{
  "experts_per_token": 2,
  "balance_bias": false,
  "router_noise": 0.3,
  "lr_router": 0.000542,
  "norm": "rmsnorm",
  "tie_word_embeddings": false,
  "optimizer": "adamw"
}
Below are experts of layer 4 (counted from 0) of a mixture-of-experts language model. Rows are named router (the router's row for the expert), gate (a neuron's input weights, with its number), up (a neuron's input weights, with its number), down (a neuron's output weights, with its number) and show model dimensions 0-95. Each number is 500 + 50 x the weight over its row's rms, rounded and kept within 0 to 999. Numbers have three digits each.
After each expert's rows: "comes before" lists some tokens at least twice as common just after its tokens as in all text; "mostly gets" lists some tokens that are sent to it at least half of the time. This comes from a sample of Wikipedia text that the model never trained on. Tokens count by the router's weight.

# expert 47
router:525505543523529456608513398554524520580466478516552496596506438533487465540486568487400501487471552526433555453524471599516471546427590616452486521497464549464495527562506539393548460431539437427475497534478530474529474542522583507555489578533548457546427499445573500442473431561574500460
gate0:556502411448552391520452494513485493597526527526455476600557447554482547557559491449400470525480509420476495576513537468511565515397535548527559504490507569435580519572552591542478485579499435431396468423494549503526509550460477562479556475523562489492472505483447565444454545526558446446
up0:481415528566432460486562466476550483433456568537516480544469516472531576518549413518497559472495552391512538547519510628514490508505433438534405489484585541464521552538552552454462424455593499522449491450480493535475514452491469451462400438503525473538634584484449439475580522529430538477
down0:621500480499524480505483573557520470443527489388537450484445532442510551560436448428631471404526519453531487395533563565522496568544508497525490411508464474517491507493440507593543556514483494558534472533461463450533529442555471351524550530419473586493526464490454468529453489538424527537
gate1:586498457431592512539528502505437446534452536535502471520568448498520545538449644477499584554518469478476460530380563493472502485536499540536541504471511513501566523619438477477546518541477489472532506497411556527495549547423522545624590527525489606495496473435469514437597453436483417513
up1:547445463437537484525522505602449493533516550584541464442537470545577518523596557583520528496515487447458479531506561458460470448467563483549506451528541534449520555584491446584461592550488465522442480496458538537533546510424504631532624528426465524413490455489394459487494499607469537495
down1:442576641534541522564562476494506545485452489509473638520512475520499478536529551480401488537529594513515528450532424439524476453524566516424608542494475522480485525424577527520538502503580534467546477528550479505479557514571495458411495431574503445453540553561518445530445554545483501636
comes before: " and", " which", " but", "000", " who", " including"
mostly gets: "),", "\",", ",\"", ",", ".,", "\"),"

# expert 48
router:522613578530514457422545471465591519478490480477468491559389602470422480535439513427631534419526533446429496540438455475486520470486531540480526491469445483511439460558465491585503492531429432541552556446491488491564485523543532553475503599539425475442435450566505440435505445554563504505
gate0:489523463532589545554555549548474544431511549503460372553395503456546494487491379503500495475561515542517433427541503546543555503499488600449511570516494418534489454578453602468511620476489562544494486461418535527467480579560434441557471515607490453477479489539477548486519503497581490535
up0:483611449544488526461485496468412548485535480464538450522418542560508560480418440519542519522555454433466489418526502556475544605581526520525489536558457457516451440560444527473650562482493501499520576440389524464441504501549553404544472540522541512456473525503502415540563487590573520525
down0:520470556541575486527493479551438496556505497516506464539503566460549481397483484470600506567510540471451497429495500486548550501481506566561519438503473393528468525578534508542536527475492548498536540425486491461454515470477470538549487510527468474565496565471477480512477443471476545212
gate1:447531484426529575448531524571615439526508436521477566476518563479510588595518449463541431494577474546470442572458488572453486460529497489523570504564505537562499487532451483488534495414619591536544462527432492509554539573491579550498585513520517490487517480548501546502520461505559362589
up1:487533455528557466424548557563562502507483510579455513420590523452405534604390460468462453470509476498506397600453506634477512479489461459466544471457497489533492520525465397470545442406504504583494482465455555467535518535503461550457473484512621458461527461527547493453521492480442421563
down1:469522500510607454526491552525507544427453509505553569564572518492482416562493559471539522496452503516520427533477498563561407549591458527567575526493511437592459464535474547579484556550485486510541398509434481479495462468465573523542458507510542493499468482550430516540612450530536568330
comes before: " the", " a", " his", " its", " their", " an"
mostly gets: " among", " including", " like", " about", " for", " with"

# expert 15
router:472550528496544489468558443442540473559523534393534494463465514466436460554529516517477481541500472595424569442493447559393545533516561603443564523507498558443381452467559550566497480399486479443469490535478444519437470494535501436570537488431463529413551502508451602430504495586470465552
gate0:661608594470475556530442524493551557556516427516586487505505472477537427541518449496538467521520474459474439514462490562474526436525530466526526516486494454573492444432517540514416439456456500478422576455596501483509539445547489594442573455493531475522480498476533577498445471525592407595
up0:436389501589545519450521513506471465467601480520382536490543503470464555517476536461422555432565527542553453544579494499563502497533505456483531539437552490482519510539455419392570563482472522513543459418452538524485522564601458586497438541548501461459535452524540455521441556450385483424
down0:504476565424560515519549530510552478518539572386559521599427494549562538501428459490424495550522420513439437474480485601495543454465508542523647530558523547532502514447446599517461496492457540497504507513527508566512535477561467441399549503531490412561466493504472617522523542450470483406
gate1:505510513550590568502495505539565463511500470478530421464534466534520475616493493489482543525544449455471555559592614482429508525478514497432542524602615385517491496615550482479436439464494528562525438448560502506530501489409474491525470618493537502484495489505433463455456550461588430571
up1:481497474421456422491489549509441547512467464502522567510529550498458546515460449595589459496452552539542465472527416559432440404412561501562435474497436539429460600432487486494534537486428491406518555481466512422572528479475567473487573456426497552512527502405478531539527431534382549507
down1:432473546469429503479339506532527494477491553448496601485430466522493489426413475565404541494586547516540507450494497442518580565516472460444457470537547566553441502471503479468503405475422423405519484565472532460535514434478508459509549425458570498480556511592513534389506444460499478494
comes before: " The", " He", " In", " It", "==", " This"
mostly gets: "\".", ".\"\n\n", ".\"", " Although", "\".\n\n", ".\n\n"

# expert 17
router:550563609551575435472520470472634520470475490496467585388523527470512512455536506434526531588503493489495555505560467506516502596456510560455488454621517514503461397522582537468472421511531558461551584447451451495480549408501446491510499498436565427486498521526585420573542513507522530496
gate0:521546520470463499605490598606444529672527485557432503568542389563445528513505543437507481535480477452498478543475572585502539535551466505431523516556514439533505494466542552426570491439492509490499577470497504478409534503516523564521498611509451541466531578404469514512466463517571477538
up0:470520457477440525468570453410492567427514491369491530539410554511531608517542477492367521454462558486524436425522391481514479453455504439555448507503574515567483550452497503474466544466515471449544587553523575463529514463540541504521551489487547572567551457574507613444493456548465479513
down0:619533392516537496589496507500483516518457445463512579475458455549499544554383462485341500514482506455410516435530428438522509519520485383469497428468517441515497498557419507478601478464536430448538541498542539508418506564531505510573530470543465467576541436548519517568536481493477547542
gate1:555556537470460494378421535486478489481525503611447478514503480548577483456499530550529473487471571451580582557421503521540491500459531537438574443518552502441502459538437499427543495405439506497440446375586529381544512380465529517504418493578501458499494462456515537500475491454486483565
up1:503503498456466522486548501436472595501465474373458441463488478478422363541486571382523522423542475460535592406411517477547510486468577482434447442577426489495526453572485470485563500420487470515449489535513543535560491558480507512527466404426516495420567495423546565510480510465506514526
down1:481529437531409502546511472459493539494402525442542492582419503567474563562375440498451511479516494582494484450480547504535497520536593544509520411509535403471530483531438505456491463484424389396496404558540472466454521441511473381510539474523469548494516400475504525485451523511489509612
comes before: " |", "1", "0", "5", "2", "9"
mostly gets: " Turnout", "258", ".:", "131", " Average", " Mean"

# expert 22
router:461481484571477532441452476558425465564552581505530515488534458468409436605390546508518520603402482506577549461518434561463466510564444435444554555509474563578444472460439547564511502496487588459513520452429407484497521522474528544503533566560545541510534532501438490557524440480462400477
gate0:452429568478468479492475544461559471542520547517550488523448510479430508536455561456482537492551460527553575554553450629453551535484522496485523434537493383445446437544434497501556373462499539458515475592511498473616519533494538411461487480529399456460485545563538603491528533482572453576
up0:601540504503453477483524464521521562496497432481578479441519453502575428486475510442524475513512512466487474501459508435532505509585495511536513583450528574535529467534581442452368454531454416544568561423499514528565498519516502642463461551581558583529468424489511422582431514423524412485
down0:419487438459475391460473533521463480503466417381458411496490506499463584461561606518570594517509537483589508416464458539478487480499516459427588480495396510484596510518498487513415488499478504391477446441535516555599552504448567534486524572564558503464513480482494495552494551451533528548
gate1:507540483478425546489489544499565557554545443455517410519407464526448512576511527459542489473512561594525524526451507561519574462545520515417392481514506536411535418469492499471491436492523443573598587475455510414488478486383499426491538568529483568559426574481446529521510459448518465599
up1:501508532528570437508486533493563529507427478470618538419553532590507498460453487606553532436498561408462494539483596451493527463511502438464519436499560506445552480445517486453459438424550483632513536545514528448501498537445471382430570519500471517469418521470518623482473488541576523550
down1:552491477463398590512536522415480494453583531449444432428563488551409508517517445429506509560448451457477496501598476543516512534532424466492468367436494452524433549495571497413514601455435513548437537479523510489405574504485428517401454521509497524472451503509527554459588463455536504498
comes before: "-", "|", "==", "===", "The", "In"
mostly gets: " |\n\n", "\n", ")\n", ".\n", ".\n\n", "==\n"

# expert 19
router:608482521489451447445431537454491531506534537490519574531580591500403508423463446554463477479587498438462473464481486606491518406443534408496524448509446459506440543417493480471494559461570501610564459591479468521522562473432513567535489505494522604522503509494548566486440458490470606516
gate0:555571500507400518475515504460510536510519568547395546397414519518523604560421510528623423522532534538548389422531471504519502413494573492482531547523531529565590519533463488505450518586491489506531532455462467454523536483510461507560585504503470497504473537513598511440405430543440490567
up0:506422554560490494553594473447458515521458552424470487500451488565538567531478502411533433545570500535422410488577408424528493373454372528518481478476453542605505483532451561525509529567565504535543575507466492595500571568469510533548520485422495494463513498494583495543480543550484531469
down0:422538539436486493419464501450399520518514509477434512479525595356587450484540553539557668445480402486480515442432486483517473484499513489455553459509433543520543527526463468488580518610470520522562435449541478528503579582514504495553513522498501489520580483553488555546505584553458474508
gate1:618449540487449484491638512501527543562425410454476525551527397540586576554492468503564541511449433483480499586449448589491567467479524427502509457545524555497574480524510459540450474513564523502523500545472544464647526470544523560543547506550497440502446543511432438429546513548540467511
up1:356489525437494538498470418458562539547580499513531429429439461558475400467471541523517516492454527473541654524493521481492506548527499497520471517497434476437482494408529445467551471404479497477499556396502432464436508521525443496440510411607432550581576428521487504545501472532454505486
down1:590461472461480521530481555505467597547462552664548484516560499584520440549424531506574472548564548507463544501465485498506526492421471574532478556587498531484440488496554500545436435527512385456487485460498459502561458574494519499481589471416495497528462609463463427521561444572498523584
comes before: " |", "%", " |\n", "′", ")", "."
mostly gets: "′", " million", "000", "00", " sq", "%"

# expert 49
router:428422482380430477440567468557487594458441535486528518478471568586419433487454571467549531458441459510490539442460466464466546504419525574462506553480501517548401558507581475544457466501440482421530420454536463509416487561443445424473518484424454513497484475551408421448508502477493476547
gate0:562477452477535494494471469560561503563471568573487486558420506338493551526439479415418452461575437485468565509474542567429525451532514564521444532503598442494550546613484561418527542542516521503491497510527473455481497399483546565479547524508516537482505498403472496392547469529515436557
up0:548456518460531469473479509505550546522454418530506496482312476500503446537500521406472544522511483500512621526433510504548382497547521487560494526579634539488562518486488515442447477545464495520558436577541485595540476398499446542482540537554581420441533492483487536552506464563454501528
down0:576419460502469464529574465603494492544491443480502457527485494537435507459550506550438556578505573538477491444616414487522579444457518453504437532485465452581461496480561571573579387449578533552437483492594457470543444541491430489514566423479441508576533448501466476477541454530446472474
gate1:537445545536529619427471486512496539545560473515522480476489514550441498507473539460432491627542486528558545505482498516504538440556518440490520534497565491449484448623480428589523516440529600524551505520554520390470473569487498561471539551605432525402557542466449474440473553529444471609
up1:505612557554538538549435544458451420570444512560440472463596515457590568513469467530526528509586516448472471514531556479520524526487533561469527432522457465463517454442538523436509508564448520493505486518433480437543543444538510421527578484483511418621455481437571610571539432552460479420
down1:422552465449511494578508566519564516528525509604439475500453428562547516515485588461517406466463588486504597426458496485426390479531526557568472438520523558440541476563546536467421462568537450590472599532516529545493539489488451485500479593518533520536440546589454490481431548511508535564
comes before: " the", " he", " a", " his", " it", " they"
mostly gets: " after", " where", " when", " until", " before", " while"

# expert 59
router:459437452483425520483564509517500483433530470498550521588567506566480459485431465496591466400405557580482484505460533421442545534427489542543559460556513468471438547481452397555517413530473493421518485455549510555492441413512605542601447542479475463481526490518505496505538397497440590517
gate0:509588511523540406492492519642533476526467564459528435511490454523390497530498478566523596429522488557627489508571560562483547393495594497489539522525460477444511496546475552440528462496489521500452522444564536465513529498558489411450489501514625547498446514559469584479449428479504553561
up0:525540507472493493492484506540529470573439462568525407567459397460471470490530383520497521521479433496592373524446643531567478480516447519520547524487516540493475470562521519425515371481448536507441544503515554560492563480511567457470454519578529476535556432478537443611425434486503513518
down0:426487576526452498495480493464374550549539454468459560504497550449524525459574500386531534496497564451519501439508483527486478494517561443535495459587516477519602553536455436428587508504480539576453372539464450480585525606564558468454427531451546543402468503558483457519460541458556523499
gate1:588485614435489406467535596555536553519455474446546454511511473478470437511498505548481510508542551482447463536598472548454586474503500463423510534519571440559441443453486535483460516521509544545466547548593525469545503439554462546535554541497545427419537480532451525494536446562509450679
up1:456440472475570469478536440432469523454439447487604509402518422552498505530445528461531571530543342488533600538440490537529386563519516493480468481467487600452515463522558518558483489435489494522539444541484440491522475587490545555474516443482445459425434514425543445539570555477516505414
down1:475530477466468445437493485458480599491524510467582547567446463537527521529511583568462483454560550620491528463471555526562503466527420545474494502524560439441466397475444608417448469609463475486539520523556435504512580448539518521551470499577549564540506450599458477492556515590506450428
comes before: " the", " ", " a", " his", " March", " September"
mostly gets: " in", " within", "In", " across", " throughout", " along"